Experts of a small language model: 4 picks a token.
Below are experts of layer 4 (counted from 0) of a mixture-of-experts language model. Rows are named router (the router's row for the expert), down (a neuron's output weights, with its number) and show model dimensions 0-191. Each number is 128 + 24 x the weight over its row's rms, rounded and kept within 0 to 255. Numbers have three digits each.
After each expert's rows: a language model's description of what the expert responds to; "comes before" lists some tokens at least twice as common just after its tokens as in all text. This comes from a sample of Wikipedia text that the model never trained on. Tokens count by the router's weight.

# expert 49
router:149124060087127158140093105159134096126116158146092136157171143114110123124160131088160113128116100159168184148134152153134120111125109139113131126115149136165150149093142117151142093152090104075111114128128169142126114146140112123117116135115094142096099140159099110150118123130169115132147130146171116147100117141152150124171091153118177099144150142124152109138163124114128117134138092174124102133117147125105115173146151092104128162093121164128079109093108125103101103123080129132143144132120147131101134082130110130084107141116115092107105106105076156138159160159147133114
down0:094114046101149139124141103152166128114170132137168092106129121125055131160148127120114139148124124163124119162137138156154102143062130138106166168077145130111121130171122149153112157099116117137129113122150132079120100139143093135144132128122146100144123123124139131152140113118183147132175127152144135190147149154133149123173079145113127107147113130150129168129089101138116148112125134129151123147138090095149111118111176133110162124114117113123094138167149108112149130119120146132149147158158142107151184110116126133134117120150163109131133147151124121109094090145193125125
down1:117151135093111113132101146135113139106157121143166094107132092097113126111074141123146166145129135089121110178122151140167135155118106107132132075122122130113109160068142111098102121132098114133121098136122161109121136156077111122125145189131164152099152085123159144126117092116103140109117134111143077150123149134106124092141096135136133164127138136151160136127140155114120145068148159149116150121160099126092153122117143127128138108131128118113125085183123120063129113147119133150172099126172112157105104164168119115111116093128122139139142113135127078154102134173148117078
down2:136141118161164103124120106097169151127134151143177097153143122121157147110135110141122146132131141112109135145167118127138105156129095102123123128116107120137119111123110139132156093057147146121110084170146112165109100136123163167130151144142133097114072161110121139096126131106120123143137121167116125161158094126099170157098113147140155181155110127126118153106085126153142140145145106098137105143130121160184121166157142142095142120138113143109146133103093145134104099120135106116129127121124136076132223126122118171151113180122118118101144150136122145087117116103066105125
down3:098149136135120129121120136118094094101155101124150140159100141129161150186116068124148143178146100091137145125133136150116103154125144152137126111079139100108127119114151111138166125108089144129123121169146122108150139175106159128183118120123117099132090116133150081106118128144139145143123129126128159168143114145125141124155155159119152114123138092162180092114122151150075174130176142128161104126139133121130125134110181159110138123150198094115095139128148166163104132131147135132123129173146130120131123143115156150127128144088143102123163096171105086126067134145101133120
down4:072098163123097162112136162128127127134123112170158147099155141103116120095147109106143168141133140128142121121111136098120100113102114141131127145150093163069071148118184129115127181143097076163145097130091125158139127121138140096093133154119122122144107098141168128103119165127100103098108112142113164142115138131107169104134161122137113100151106128124145149141117118122133100086147148148127109100176157101095156133140150157132100159153133151167105132165105120133143126161114165147130124121095125118142128118107119104174149174141140157142125107095146083162175162117155093133
It responds to: Standalone numbers and the first digit of years in tables, lists, ages and coordinates, such as row numbers 98, 62, and 2'010'.
comes before: "–", ".", "′", "°", " | ", "th"

# expert 40
router:106154125140108129166085130096117090101150145094132169083122070165143142120116135173162150129145153125108138144112105130168136127120153105129123107127136102145126102137152097096092098109098110151136109119101115164126125072118124164135128173090108134137104140186130089084163125108190095133106149117130117101126107143117105156108168142158089142149097108109184129110127134115144124149085117131155129179152119149154118137118114131148112106107093127128113135125146119118158142127146100152122114163080115107112151084128121192133114134123095150128148123142095136081143124144112132106
down0:105152123141168155129141122093127131147104124114123184152168133122119118136131129124092105081122122167129192122152108112126120165141094116096134133113097112110160171066105116131151132125131129147103117087142120129102151133116155148080160114121159129154093116121150097110129173166151143160123121123164177171119154146135111141128136117142157122120132126126170134082098095115134138080122115115138107119150120102105156171108117124129121150125122150141118151105123103138119123141139139081115129151120189097139124140140111164143076118092149148133122170107076098118068183132126106115
down1:097136165117136101143159101163139133107144136111133098187131107101100145150139159146134141086124129113126086116154115136136179136148136101130153134144147084128154134105115106135138096145125100131140145190124128164125115147164118113082085123102110115115135113129120135153095139121144161111126142103113136086154127135173119119153128164122141149127126056110112169112133071066161114170100114111150116111102086161155120141124086089132102145092167125081133092125131137126172107114109107153103115089113093123122128138139121123134102123136121117106164122149118122157074140124142086131
down2:150116116099162108106110125085131090115110151107125142142161151131130115134112124084085111107147110189161137144116095144128115123111143145075133143140083120081133174058116129174157121136151120119074114109146120126102162125100117190092163112102129109129132139087113144116124128145164120144172135112145193134140132132129121114136091103128161138140124127122153143136139146143132156116111125107107151135111131124132126114104152120124115156121096179137138156110092077151140148146151149105165116139080157114122103083132117137131110139089146146137127185099090110107103128147164138154
down3:131154156157090125095118170140147105096137168131175092124155098118145129107135111125130129148090158149153154170135136130170135100196087080131114153144134144131135073139170118088093137121109112176095174118116151111161118153157111159115127154123119138073163160119136116157130123096127125125135105139109111103115119127171148146112103110110115111114101131102146155132098109130159140140141127143132119133140137140161140108166157129091163126089112133190121143127153091136179096130125104111101100113144137150134142088118156099136091121139138146109144083121130160150165155119130120105
down4:116143133147086125143142147166126166147148108156139118118104102115128133112142116166149147150113158057085111111133153113157144133148132113171125123118170116156129077189129138067108138134092138135176135141110154118152123125154127072146107147138115140128132114143137105136119121091089130105076123137100047123119126126113150136133168164116096118126126136142098121126137136102115080121127133162136095123138153131154134159154125133136118110126144081133123095143161190099109113122098119148088143127164104139141152175129123127124150122172114121122122065138158146146163133115103134110
It responds to: Periods, en dashes and commas between digits, plus direction and position words like West, New, North, end, out, top.
comes before: "0", "3", "5", "6", "4", "7"

# expert 28
router:129114174149132098122103127134142115093167120124119145145080123154116147141110153174097114139122147135121135104140100127168185114146106100134118141123158088109148110179136107133127130112138136197113135129132138153123168090128151124141147120144157099152175128086160120097122122146093157138110130146099099096153132114081078159114140129140103111151114081118103158131104119144118090095096155089152153144153107145167140083111103143135130164139149079156141149139122109139161133116160130141091113109203104176107132133114113136144104124153116149160156137134142131119148166138149125141
down0:101133092091132130088119105128162144171146117129102150105097131090122099097150152093142121107089146145124135091122108110124106155137122122140181095169109130140109134105138139103120099145131148137120090128122115102092149125134096135173102109179136094129139115106107161141163136153068147185134099130148122134128147103147110131121147150135105163131120101103157116157097122087114110103122126124159174142133115145132159145114140120138150172093098146092173128127152177149124142138076146174151145151101097132120101116119091143103075118113151106101153128140136097102091093120143143160
down1:096121104126084105131127142150192112124107150116172177145111116102141113131083092140168160105147142109117169138142093145116130158086102094112133119128104098106131107077115088115126133155110086151131091112175139119108131136122074151156151104139133111156161167116113102112191089095128137126116102137043105122140107130180133143073131141128149155131117085130140141120146129138128154117133126125087135118111126109120132163105119135117122128131096136082124114132127148111116154115127122148132146159117149150118144124161098154141121137102152118119125134155143073103126118163157116089
down2:157098127088108075125147132145133136115140165134087131110145132104128144116137142120123159141146108097137155135096148115118131137101135127099125134167151142083184151161168107180112124126077143110147105105155123159121086141147111111086135150124145106071113136102133104189144149185120127115141152129143120093152134156097108148105174109094119150097111148161082115093143110102111095139125116151118158105155155102118151110114096130116147100118118126088133132066141140164103140114175084158106108094094129116152116114146094096116107134136106136132097105131149127117130133158121139143
down3:128125158120137150100121108124111207126165071144097156096133147138156127156144134112130155151132136102146148118180160119122144079132140149124152118101156114116133155117129181167156134136130115092189121116086122145116130168114160135122126143132118130105100072105119120102132128145113140119158162132171114148078107186106127138114079160105147133124142133135099103106118168144180101134140123130139180120117134136154147099133092158144153136116117094137133153106113145180156155130137139116116129112098152139135111150118129140124124149072120100168144117107172143119143144168155113127
down4:111106108131114143120128134149151140126137120121126074093137140149116139113149117142164094100105139169132116098102158122096138133112133149106187122123118110117121140093135092135149144136117143138134140127136144156162149123104161117177115160113117094095150100109088142136134121125135096141125123131140120125097131134133129130116147080139091155126163115086181159091122067128148163129156096158163158159160106194139133172133125103155083157144130120105120120172134078116108114136114132130104153104099145087135145108095112129096106160112191155178121113118170144111091110098134125155
It responds to: Pipe separators and parentheses between numbers in stats and climate tables, plus reporting verbs like said, wrote, stated, claim.
comes before: "0", "1", "3", "2", "4", "5"

# expert 63
router:081109123109078084128122109121181074119115144140136138143137158116117138139094103121120156104114145134147139112106156162162117136145150110117113145138086109164105142099149099181115142150137110164125125156106109086117137102161124159121111109100162151159116140135124101115093084102167102112154140106114130108093093164091128114199141151107153126174142152124103115108128110107133128140123088081116105146141141131166121084117148125123135086096132129161116149144141101139147141140108151116139103108155137149162118161135089114154106126089122107107075106103090117125106083130144107144
down0:162116139114104132120101125169135172120126105159134058167084131115129122107143166125131181122075145130182127139140139181136107132158144138110151146135131193110090146117120140126093152132132108136154102119135132118109141081152110141167170120166163124100141153100155128128154169120122161114090127136115142095150121096129201090140131125119147152120132141086122187132096145110134169136128120142119126165139120095177116101118120073144120131149128162133146134147140117106102126120122137124107081122156124110125086103107093140115154131122125111104084104145141120134125142108132143137
down1:124173096090154121129160150138107107135137120115144180100099100123156165110121105085109116141170139082136109123154136128132161129171104109126102134067123116119153115083134163110099182162150149134125108098129134113124121111077139148123134078138141158116154099140100141121103135136119144102130129124102096117101118113091137131138127075129130110120100120129117107108120106075086159152160091137155129143145166113135177137083106147139132155118102132108134161141124128119082144115116121170069122132148139129084144143126113129076111159104123151098120136113104127124189144109143105107
down2:147090078118126143137129162116126091121135129113151135143143106142115133125129191062146136171083136153133114162102132136113124160156128124128152083105119156116151117158178110147138152145090110137130117118154150096115128120155151098166124130180109147121134125139108187120164141133140108111135106149129087147110158092152172093106143090099117151126168156122111122106114147133083129130132150135169113123122132125093139134179141131118163136125150155145129144094173146098076080147134126108133135144112157114092108145157173156108125192140118109123107133122106152092151116096122137139
down3:132155207139165093121109145114092131110113118116109134122137092115111150132115147158099097117098180119087140081113078163128131163125137104103097120158152125090115131141126101127135123102132137154147111099109095105121154095141116163090111129143138104118141128110153112150107143103089087145105132109134142106137134105108119168150094081139061123115149127116142105149129117138118150169085198105115134103125125183109138126114125134146107094098142075110114148134140109115123120112131175153132102111119110094106137113117174087150098140106130119150118149125129106145155170096144139108
down4:167131105123160152119110129125150094162136152138119093127121158106152169178086144122150107161156124171143137153128139124140087118152155156164126140131104116113084090135136159133117128115147169126129110101135136143145150115095152123124089124116089164154139132153130134091096151156128105131125073120101145140108106097174151094121125176110075129152098121146097062163116148164071121153120127116140168175113163121147139141120124155111113130151093136105133146095157129140111163151116122095116125151138106166081113131165145101103118133114118074138128131132098138126129110156108102106
It responds to: Spaces, bars and unit markers right before numbers in tables and infoboxes, such as m (, (age , °, ′, on.
comes before: "1", "2", "10", "3", "15", "11"

# expert 36
router:104128040121127127109129149150108105144131146123129128091176150095145154121152140099134122172093121111176171146136155134077093107126139146104110141131115140151125143077141092128105120150121135094105122122131157092086122151143113090111135132147112146158111088161125111128141132150098116147159144141115115125118129121152136133181125134091111140132129152146162149158167186098095150133139150156119098122130175149121122126113167116125101117093118112119117117095136158101087103138140149126131130155123172114146113126132148128139153114124149098112078079127043149118127139137119110166
down0:131117164115142149107091121129183104112127124181123113133092121133118113159099177134110207127123145125120106128151125117155152101143112129141152130167118121131119150183134123098109142134171132151147154121129102079163160093099137155119129105104139137117158122096155150124104148147116086120107118171147138106164090144119099138073160162145152132116150102144107098095114110175110144124076157091131148108138144135130127085111122121120133151116112158114149122142117147136156155120095115128150140129129135137144127118108110150079103131118127146080168189094134093115159147146085150108
down1:103108076158137163146122107094146127169138096154132132136108087129156120088078077116077119121188116108177136159123112120124126134130164119128087138163137142130101132113159122136149156114139105134116140146147113103118130161149142112104139137136111122134141121140130113157117110141162143137082138121163122149135127102110161152139147126090133121168115155156101118124165142125113153107095049141082158130113132135114081130143107116167145102147171153126128153137161102112107131122117134156139068127128176147128102149113168080122079143156164117164110096130108135121124110124140119092
down2:138139088103117102164129176118143144094132144117122149114148167135127107140093154149097166133116124134163100119152128133109098119126113156123146153120180106154169121099119118125172133130150139117121137143159132115157108136083134156102124143161085144111123152106159121142109127113190147088121124135153117144101128140107130151132107124132121128132152120099134110139095128148130132141124018143111153094099145137125129090105134138117087128182116213149139107138089095141105129082131123127104105117111132177169144091125156132111135150105137127086146084113104134130146126127143115156
down3:133092209123145143171102135127151115094118147112107113104197122134177105141183109114158106139096183159113147088139138172098109138119134180155097130101117102136165120104116128131123120115095133139154117135129129137143147162146152133135146142139140120143118135117175098135150109145116113119169119120121082133094102106145145109130101140122138088122138160154138149158115106114157108159120187145113107127115156129138172149146136115146147120138129055092135139132108162136128160167127087136084144125131107093145128116131113158135099158108116142152110105118166127129153161158142149136
down4:087144094182104123172140174143144088108170135137106158171166137112084139121115132152086097125120139110177107112126127173127132150155139156130105115123150124125166125073154158117126108141124149094114103145121136135104094139149127143081096157122107142133088088127140121166115167124162123134103136119125113142103137102143141140144117111091095135153117164143107091117108155128141120149125028133136096127135137079101165152128104158130104081145092163137124095132137117139151114147138153148128122092087142141130121132164111101133141138125155116165115135134111138139108118106117112162
It responds to: Line-break tokens ending list items, headings and table rows, before a following dash or pipe, especially bulleted lists.
comes before: "| ", "|", "-", "- ", "- M", "- S"

# expert 34
router:154124232135120122139108119135132119109112120136115140153085124154147138151106130164112125105149158142105132111145101120176168137139137120145124116121165090110133121167109120132117109121159135172139148132116111169128155097114137148141163115161186112115172135142156122109111116125106143152146132114109119099121136120092083156093104119148107123132110097102109127110104089145130112096097160110149149159132116155179112090106094131126129155132124049157136128139129100129149107122159141135120144110196113176093142122114128161163129115157089150157133158124167102128138150136144134134
down0:107111133145089121070186128138113100140089123153145114158163104106130120109162114158122114123171134145155121140121137112131144117124168111141099118116150145127077134146122148155103136114132149144170106155128092091126100128139126101141118087131136102089143141104127162099153111142107108127141151111151152088094122115168081113197147117122110157128127132111070126102134162174136159144158096187095176102119139150107142083116170136105095135106148123152112137107177131121135131156135118165106101117157123114129127125156118085137140136101100093159110121160123105099111155117139135127
down1:131094143130119115109115128137134148122136168134113113143160133095109147156157147121127195133107163076158114154153153151087099178159167099180114109137125137106125095145123127114135108160147133054130118109135134131158097081142087087096148112156107140140104133134191152169099141140128129145134147104167116101123100106128123152174143142132114175145104145142116127129065124106152115097121157123086104125135129149121145166200099125115103147135129151149114106094166143127140101118149138148125146116152103090141115125149103107123107114140145126097091143156122141123131123131118108112
down2:150179152131156127104119129146126139096137165118155149096088120099107106133129126157164097126134070100147146165133101106139099152075141145123106173126115177107071134147147129127116178109157155147133144118138118118125145135120141118116152124105115109137184129130140120152148129121125089133137113122123128127133132117077117121157151135105134161152154136142120134093119165115148156099106141087086153105096075117146119122118110122121149141130088145099132158117150152173107120129182127166085140132118113119194139114141141126086077129152144168125155104163130137119180175135127148139
down3:155172137133106134111152080093143162107106114088105157140128138121117126123129150100135088130119139132151139107129122129112093135112137125138137129145138140144160126132145153140122133125152108151154137187115176130127094105177136119150150133145142129116145147091184120137129113097159090166144119155112141180182103113083103142087142142138091161167150105127122153136113130116133159098151166100125144123126136103133091173118057138111150145106123169106133169108096113110128128153153141126091108176140152152141113109119137191124161149145119157108128152154110188122125090148138106130
down4:137124150141130170111124153102172099147182149173111135091134139160153160101170081111116086125056088120150144106146134138152147101162152145136046131109127137138143080139132121143092105156126129102135131152140144127109119142136132109136114145141112122119087111139143131129088118134154153133152074104120112185124119128133143107092142095132143133092178099116149070137136151159114109146118156158106111121119130151107093108163086129143106157158132167151118138125141097133074134133147122101155126132146137142122138096132119106103086120123145099095133123109133117144152130172146134138
It responds to: Bare spaces, pipes and "of " before numbers, as in Round of 16, Fest 2013, and quote or "He" openings.
comes before: "2", "1", "0", "3", "4", "5"

# expert 18
router:130155131127102146145117124130126146144151099135164164113096172147083117144139132143121123130157139153139140116158117146139183160110122118152104118126128095139186121123148127169117092107154151145149157097157126083123126099094131175091168134092119099129169177161141111160121126130130094111160182137121110165168177098100110127114115113161092114128119162142147094108107147131070163152099118147144133089155100114117134149089105131138148154076129105163168135165109139094155153148116123130116147109145127137118159106144125136104097106146107110113105107139120115125145105114146127174
down0:110136135110074113154121111096087133162130109110126118131116158105109107161107083092115153099153128116120085087115090148050158143101112111123113138122167118161122139137129134143176125130124142114143126128144124136123117136134104164135139102125155192109124152129106186161106158116159143113147134151122096165123146134129139178119142147137149120150135122118130132094115146087123091108164128132115109115126152107130141106121130179136156116157148123085082089076122130114086146127141108152159122166137144117090105121098092096151102150113131124100137100088106105078085094136134115121
down1:113124129168101118174126126098101094117116172097163149144095115136150153108132151117089132113115121136139148146158126133134113118104132126103120167157107129136127066084149174099122151131145163172092133144081164106124144151147103104134125110147152118143159124101161178127117146135110125137143132138117153128153098117133131143113118115166147128119107141128142164099144161149118092118100142130161153076103120143167085148124122104161129078118133145157158155143174081144168143128148157100132142175111160099095117096130116134107154140138141087108121072151093107115118123175108153125
down2:116123158154069117131130145162126120120134129079120096137149137116093110128145164102085120103139111133128096147167108143143130112150106119110118087113095144128127132138089107124127142122112167158149121121133111123164142145059186135150129108139135132146100094127119157172144182129148160090132129121163139118140148158110140139149127099122144102097136129134120118206127148132114129147107135131114111101111118071173111148161120131149143152167143108096178164165122147098109135149114153160146130112133121119152156175102134144100167165114154153117162102076091139140112108145120139160
down3:095152106154131146112112135141162166097114135124147088123148109097119101156110080128088114167142128170146090162186106144116140135111123096137123139111141102150139138086126088148132122113138153116098090157132118111100131135130087125109140107176121111173136107187156142129122130180124159093118140153090119145077141120114156142131132121100135127155130072096150117109108138118138160131131099141143131099120146169140086111145140114146128115120185139095159168141140106120123128130140123167077141109150106111160171130111118125142100162108102164138132085101119083162143130127113164148
down4:126112093095147083113133131150168146123096221167135085144157126138109118118118099119102149146153124101132090111143140148144144110104114125137170138137137128137085128145120135124126128149121135127135103124118112147118145109150090138109106171138101150146142125102156097096140148142105102177141141128148138091147144097128099121122150133118107135142079073109144196167096156108164149122130125101069096116114129181140094128156106157139094162104132087151156092133187135130121104120081127114129085116132126122169111102094137127147109117103144140122137103133139110134113132114137143100
It responds to: Final word pieces carrying the sentence-ending period, plus adverb suffix ly, such as ion., ure., ly in rely, earnestly.
comes before: "\n\n", " The", "\"", " This", " In ", " He"

# expert 21
router:171158156127119144137089102108119116072157099143088141093112087132095129154135161152101140149094133155096119113134147133147154117134122116146134137126172112117135101186106107137090090136165129148113122151113125189095121101126106129130152129146162106134157137151140089102139095139124161113145117133118115140146135092098084136116115095138107128125119101123122106137124130087151134097137152127142152133134096132128107080131120119118122197100092139163152117152150125141148165153172126166155135123169094113107170132105141151131135146139086180123150136119127123091171176096141172127
down0:090135154112117161122121142153114088149118142100132116125115137136144098100148112132163076108110149144167125127130091148161121143161115098138087114152135136120157095169139137135125127152074132140107124102092115179112131144137101128105160107114165137087148131123119108115155139122131120093147151141119089140152134122097130139104155147173163156139122121101150111113115142136105146154138164127129069163098162175106124147119127128091113126118128131213167110108097106114158107129096132147103081128132153145115132072118128201140139120135095110082117144119101098100109103136145120148
down1:076126119136107167115124118148124095152109133094139100144112131120156100131108130170148103134099157109176162123079136152145095131176188192124124149126156154157142195136142100112143125130117133121110128127145126178135130170149109108146131110148102181146140150137118151133141175097123138159110142103107091144140113135149148142120124134102131105156139145109136172121110115172148119091120093150137097107115089132125168129125152143119146123130164064108122136146123147090136054119103122157130117120105156129162069111122122176123138147122128147132119127143137089107143120107126134139
down2:092142131115121142159080155130163102138142140110139150124114095154153110099124111170114126093105137122134151145075100119131093073165129161115103143100181122162149104130157077156133140124110118129096137165138151134182108131098121158149104150134095104140111116137118152143164137114135099158120162152151108147096148105121119132161107113108127074167122127105159109144131116155099121104137138117135133128105179109118092130101137161101149157093131091126118152133087155091140114107080125145112093174137163147107160152116123131139133110131151142117118129162129111172130098098156080094
down3:111159133141122126155128102123109151136122151134139087191126140157164136208123128098086119140137166124139101147142118115148158110153124107147103126152176147122112123158117123113122120086173158111083140146148110102187147142153094129124154112134159159125119150117122121149133125091110110125141135136090181104123147147132165153088121115141114145164117093160144085159120137129130140142164134110151136100133124119169117124142145158138105103137114181107165097093153090148140098119111081142186151123136134145139143065127125144158142097133090121087097122127128123139152126107108141109
down4:144093074120172141142118133168110101133113082120166120146135138110114108141151121084127100086117139127180137132109141102130138136176096130134123166142096117123131113141149155113135143133141118080124153109097126111159159154129111146137126073127115143090130088135131134160125086105112120094146144161155130104105119169164138126152121183119128101130160134103125120114156120106122113171144191090118086178133148145162162109108117132104157131147118091127137145112084116110143162152119120159085097111115138150141091092096133120154134138116148148166097134100121145115165144083125096155
It responds to: Single digits in table cells, years and scores, plus opening pieces of proper names like Far, Horn, Par, Black, Can.
comes before: " | ", "–", "0", "; ", " |", "/"

# expert 38
router:096111070115127109129164103114137137136135112148094161156152164163113152113118142157118156135117113137102141128083132133148126148134116120144146152117097185150120152127123087145105097127131114143095101100119138165123143167146129138108145168144107154109079134103155133176175147167120096119155132114146130169119147152137100147116127102148137135165111113143108127134121121113113122171147137093126105121128103119133158104148123128129102085094142089167137126118156114117140153142096195102105120145090165109099138126136167125080115141101110088112090148136073101131170080089151151144
down0:153163151145159083157139140173122150148090156136162123136113118140161122139141136168152095133177109150133143148164130181143135098147174142108118170119134154130164138148104199121152110148080141119103110111075133090120139087109104111161101103162178124135157126099153159080118123133119144145130138121152114124113110143104161112154148152146122102109147148105113085126122142099118115107137122154099142129150155133135127135144129121154079124126139154106113156133078113111110135074139125170137120121184088146148127121144079157108102138100140137139135106134122124131134095143135174142
down1:162113147144152115129134146133103128114113102166149128161149127118113142111131120149114119123129131117101152098081083128131127129158126134158124129171127126161133150116095124162189151142182150120129152126143115125184143205101120129100132148093133146097114126067119119156146151108110109172135159138123127132106123130169103199107158094125145115138175102150084145113094087129152129161131160086104121138144110150144153087142111135163131129129124135124117102137177144153141158090140141111123153047127150151121138130143138122137122152105147152122096149161116123155147113108144111137
down2:153113064148111142102143120137138189148123135144124145168158176136134123073109176133142107125121073133100147117100153112128113163136143158126157134100114142122089091131094166126121103138156091140106113122124172131105124126091114130166133140134107085134111141118131121111115136135140117093139158147114143039093163136131097142154095127135124083122101144085167145130165156097143149137095095119171152121145113111121104150122128140100151137136145141155144150151089094088166098105136106108102152113084113109107120149164142100109145148124139125107154114142127128120119138125113137094
down3:098093197106124102125131118112172129137108150151113128120118119109143167112080138197168146120147124112139111128109119141106113153102142158158100110146156118110100106160096077128123110091160108123136150148114132141082108125118118132103126151156118130164134133133091080144104155144118122148129150101143112135162151129123100123113093116140118104075119122110086149131083111149132111182113106113143111149091110163133148110147088096156126142169093078153097110103085104162154094122141115176113145125103128082133118126145100110112114132137151137152083152120130135100139138148115100142
down4:127119039128130146130108083136157094163129149120164117098164150129123164105100126118129106128103079086105105137145133148132145074147128113122118105109115141106153128131110124138126121166123106121158130149135120126116143159138124137111089150152131105137111134173122174105123131129115141119097106109100130148144097098172181119125155112119166142131114102180129144107163144081090097132091115153125123112142162109112163142128122075103108107177155182132109134149100152119154103099108175148150134140166132165116158174150102115155105111119128116097138151124107086115137138136143154119
It responds to: Table pipes and section-heading equals signs in wiki markup, such as | Year |, ==Track listing==, empty | | cells.
comes before: "\n", "\n\n", " list", " MP", " n/", " Player |"

# expert 19
router:178139140129130151109135138117125117107117119168077166127145152152151127172145112164138110129159113115119140125134126151080149083113138126150138111086148063157167125130149132159136150125156167139108129118094088124118143081151157112118163096176146123095132128147129105098091126128159119169137146134144115143170148113162098133182120119119134139120121128106166124138137102101128103085145112122149177140146125184155106145137104139077154119146139143096124094155089094133168161100083120133142121158115086152112118144148128139102109140164126100126114131150107100157129116135152150172
down0:074147081117094158142140147085139144142107118114152129130156130113133138108090122093138103119099143131109126163155134174157102103148125103107123165143130160128098104143133149160088132110116131143124133156149142110112110144124115141162098126124115086220147129105119138078107124099143137089130147164106121089112112126166126160141125148163154176118079153122130151119158143118145153123174109115106151122130114118114145191122182128155124086140152137121164138125125094109106138116141125129141103111168133154143095120122140118162156117107136096157071113160151176117126116104135106120
down1:139131094111151127150155105138115117142127116114148110102148138145117101077141152184145144105137147145099164085136162058110155135196125094179140104154099129095137137168111123138155112091108116101161148117119126112165130112122096125142114101125096141119117112096114149125172143152154116111135144108134151145140109120131110164149147126121112141140144102149102124111100150133154178120147108090107142097159124114166102183090088129117103154125111120147150156139145092108082107137094112101184151144108140133095144139149112113107120117159111112105086127098106158138130126080166122136
down2:122109183123118130133132112138134129115143106138131153175137090122154113159097112116116080133152109123127117161107095171146148106118131101164152146147069098145147128082107135143134160127128161147121146107087147151119118093145094085146129143116182117101122124119158124172132114109133131156157156131099121119140138128128127153065140116149176139145133146125119137140126102080169143155146145132072092155064132152109078146171111104148123138154146153130125111131133175118142111119081108100100123127139100113186122153166101179099121143136133150139108134120146111138098140159121132119
down3:129088055151115158131134134173122128145144143127141144154171169117118114104140136105119140134154127116100107112112139165098106154110140104084108103137114158132131094121130119146124120118118139129078172101165116085094125125119118134143095094123119110177148152136144166136168097096086123103134124107081125119135121158164115103193116143118113129101114119119138086092145129109149125131136134142130125101191128079158161124105107147144171107142108132148123124175140109103141149104152126158098128098092136132136172103118105121104128091093144123094139162156129132119140093165159169154
down4:086158066094109166169135154121168088091168144136157140139085141108122096082132136104141149132180142143104153179096147144122114141116116186105145137183140115111116153095115114140103112143088088090112109149117130102101121116111106143124129157081149159182114103112136107135117111144118149131107186102120083131145145155135135130120123101137114139091145156095111119123112133115102158136138094128126134126124130105114146138179170155137127134100113130147139136139120136148145097139157161116137134095141136118142148117145136131120082134117116147122079113078113123125107115180112081127
It responds to: The last three digits of a four-digit year after a split-off 1 or 2, in date ranges and lists, such as 1'995', 2'017'.
comes before: "–", ")", ".", " |", " | ", "),"